From a checkpoint of a small mixture-of-experts model trained on Wikipedia.
Experts: 48 SwiGLU neurons an expert, 4 picks a token, a sigmoid router, a shared expert of 128 neurons.
Training: 516M tokens, 3937 steps.
Below are experts of layer 6 (counted from 0) of a mixture-of-experts language model. Rows are named router (the router's row for the expert) and show model dimensions 256-319. Each number is 500 + 25 x the weight over its row's rms, rounded and kept within 0 to 999. Numbers have three digits each.
After each expert's rows: a language model's description of what the expert responds to; "comes after" lists some tokens at least twice as common just before its tokens as in all text. This comes from a sample of Wikipedia text that the model never trained on. Tokens count by the router's weight.

# expert 29
router:484511476499505544566496530495539529519502510520515484521498487508497490495469536486498488467499540531518494536498491453467459522469496507506522535492519434509514485511523530492516467444476520
Single digits inside years, scores and table numbers, e.g. 1957–58, 1891, 3.62, plus the words home and one.
comes after: " ", "1", "9", "2", "3", "8"

# expert 20
router:482491530505483494558506520492501510473508486490493450502517511488504460480484545530464506452504484515533553504481505474518490527497486486505511494501481496505485459514491497518529531499491470
Line breaks ending entries and sections, opening parentheses and quotes, and prefix starts such as Anti, Un, Al, ex.
comes after: "\n", " |", ".", ")", " =", "=="

# expert 14
router:483478523507516516504516519472557464502518497558517505521523453487515452478450505507494496493505503517515483521482483438518501527485485521542504519524505489480473492517493519501507463496481523
Line breaks between table rows, list items and headings, plus early word fragments like pl-atin-um, aud-itorium, ep-isc-opal.
comes after: "\n", " |", ")", ".", " =", "=="

# expert 45
router:435491508514532514483524505508524472469521475471499479489508490518498445495548561500511502502490499522531541532482483482456474510495500536524519535507487499512488505495528489480515495470474502
Table cell separators in election and medal tables, plus closing parentheses, semicolons, quotes, heading markers ==, and the article a.
comes after: ")", "0", "%", "4", "3", " —"

# expert 2
router:497498524497470510497522490526532473492491504488498495527507506499505506512532523523498494471449497525490461476498498510536446502464530514517498539506440473497446491568505524523484479483512472
Word-internal fragments after a first syllable, such as Dar-v-ish, c-arg-o, Mass-ach-usetts, and digits 0, 1, 9 inside years like 2013.
comes after: "2", "0", " ", "1", " p", " B"

# expert 27
router:462495492512490503518532532494538516493511504504549549528538517487469483452512488480499543494484501532500488516509475477491511484488502511523510496502479438486503495513484494476524506492494485
Wiki heading markers ==, ===, the word also in See also, and adverbs or modals like not, then, would, plus Pope after a heading.
comes after: " P", "\n", " p", " C", " c", "=="

# expert 35
router:453510503533486483550505495517521511487522510538535494506502498515455479507515494522526508489490511533499506463444486500519443505483550516479467519476496494489503520477539499517492493505465463
Digits in years, statistics and table cells, such as 1936 or 20.63%, plus inner pieces like Bal-as-ubrahmany and h-ol-iday.
comes after: " ", "0", "9", "–", ".", " ("

# expert 40
router:508497507507497524468476525513502462467517494488460486492468546488549473485489502474472544540494520537517498470453531498490505494471450560509498482495476512502442484484512494487518482460471514
Digits 0 and 9 in years and numbers, month names, past verbs like released, announced, met, and pieces et and ro.
comes after: "2", "1", " st", " re", "st", " St"

# expert 18
router:457485501486527528562524545489536491469491514496502452515491511483486486511498522479458543475516545507528504505449514455553499470481481540501490510490484491480473489552495515512507551487508453
Bare spaces and opening parentheses after pipes, semicolons or colons that precede numbers in tables and dates, such as 7 April 1943.
comes after: " |", "|", ";", ",", ":", " in"

# expert 0
router:469508515519489469525493505470484515454489526477468504508485474489489470513529530463469528516504504527548486535469530517515458512517475491493537551473487458502474464545526519474522528486506490
Hyphens inside compounds and list-item dashes, opening parentheses, and word-initial pieces like un, re, in, E (un|fortunately, self-taught, Early).
comes after: "\n", "|", " June", " /", " October", " July"

# expert 3
router:476500490526525497491502495523508505476504506530496514510470461502493496533501551481461477474464493501533510489456508507458462530506509555511512532504462491519477522479561498512484525456490477
Articles, determiners and numerals opening a noun phrase after of, in, to or a comma, such as the, a, their, two.
comes after: " of", " in", ",", " to", " as", "'"

# expert 23
router:452509519519501503515505492529550542504532534549510456466508508510513462503486522506514474465486462541490522489551489485501485486506528498496474479516494489505472489534532430497528485477484488
Middle syllables in words, such as fres-h-man, p-ul-ses, Lov-in', and last digits of years and scores, such as 2023, 11–11.
comes after: "9", "0", "1", " f", "f", " m"

# expert 38
router:472523501485494547531479524481537503488506498498506489532512509543522484460529564481486460493465535521492528544469540464478430515485483509525508528491469483451488498507550474524522450460494497
Digits and spelled-out numbers in scores, records, times and statistics tables, such as 3–3, 2–1, three, five.
comes after: " ", "1", "2", "–", "3", " ("

# expert 42
router:464507529530539568554535526529524483542548527527482507518508491504507473501513519500532539494514508479515505504476496510482481483487488540537520540538512458511474487476510510527490470510467452
Inner pieces of names and words after a capital initial, such as Zag-re-b, G-ro-scost, Kod-ans-ha, plus the word also.
comes after: " K", " H", " G", " J", " B", "h"

# expert 22
router:485525505475497509521510497488552461500504504501502493491464513493506456498499496469451484488482505486545474514499511479462473461496500526481488466524523462481510491524492511509487485493475501
Pipes opening table rows and equals signs opening headings, ordinal suffixes like 69th or 14th, and word beginnings such as St, th, cont.
comes after: "\n", "-", " to", " a", " was", " his"

# expert 16
router:472496524534477530530516542506502500458509515516504490537512462506480467512521537472492524474510528536543474530491531507475470497501489513521504529501511497485481455495527523490491489485509513
Capital initials beginning names in tables and lists, mid-word hyphens and dashes, and line breaks after sentences or headers (David R|agan, 12–1).
comes after: "\n", " |", ".", "|", ")", ";"

# expert 36
router:461509477517497515513495517548550492520525504496513506506485465534470450498540525482476452438500518502512476508474499486499476503507486502452498550470512459537489487533516501500505525491493493
Articles and possessives the, a, an, his, their, and the first token of a proper name following them (the Philippines, Cambridge United).
comes after: " of", " in", "'", " the", " for", ","

# expert 9
router:458490476512537520527530523517552459474523496474487497518524484493490484484499525501435535466510496525488490508491513470544488485498512531485469519505492469515462481520491495543498471523515499
Bare spaces and line breaks in tables and lists, usually before numbers, plus single capital initials (K, T, H, B) and the piece ult.
comes after: " |", "|", ";", ":", "==", " in"

# expert 28
router:464510483467489529481533541479512499476482474491550462490515484524485490501482511486487548503496496554538515471447508486499435529502466524506523559491456483528473525538494550492484482488467519
Subject pronouns (he, they, She), table pipe separators, units after numbers (km, %, °), and name pieces like hen in Stephen.
comes after: "4", "3", "8", "2", "5", "7"

# expert 4
router:455500508476504474522503519507545473498533547535519479527507495501498480491532544492436461487492514499511473497483531457505479528519460510491508510508485472547475502498519524517514501457491503
Single consonant letters starting names and words, capital or lowercase, often in tables and lists (F|1GP, N|uno, L|as Vegas, Gar|c|ia).
comes after: "-", " the", " (", " \"", " of", ":"

# expert 6
router:458535499518510527541471512511517461531500497520521491511456515540486450485481522476517495474524517535558491524459464517515495539496470509507512513518507466470490533490506529512523469492465493
Sentence-ending periods, including ")." and quote-periods, abbreviation dots like Bt. or Brig., and last digits of years such as 1984 or 2023.
comes after: " ", "0", "1", "9", "2", "–"

# expert 7
router:473488532513511522459516543484519517518534508491510471494505525480475447531492537512492529453511512547534501490476482506504460517491493526474481551484485499540477499544520525523530470474493513
Commas, colons, semicolons and table pipes after a word or number, such as NHL: 0, New York, and Jamaica |.
comes after: "0", "3", "4", "5", "6", "7"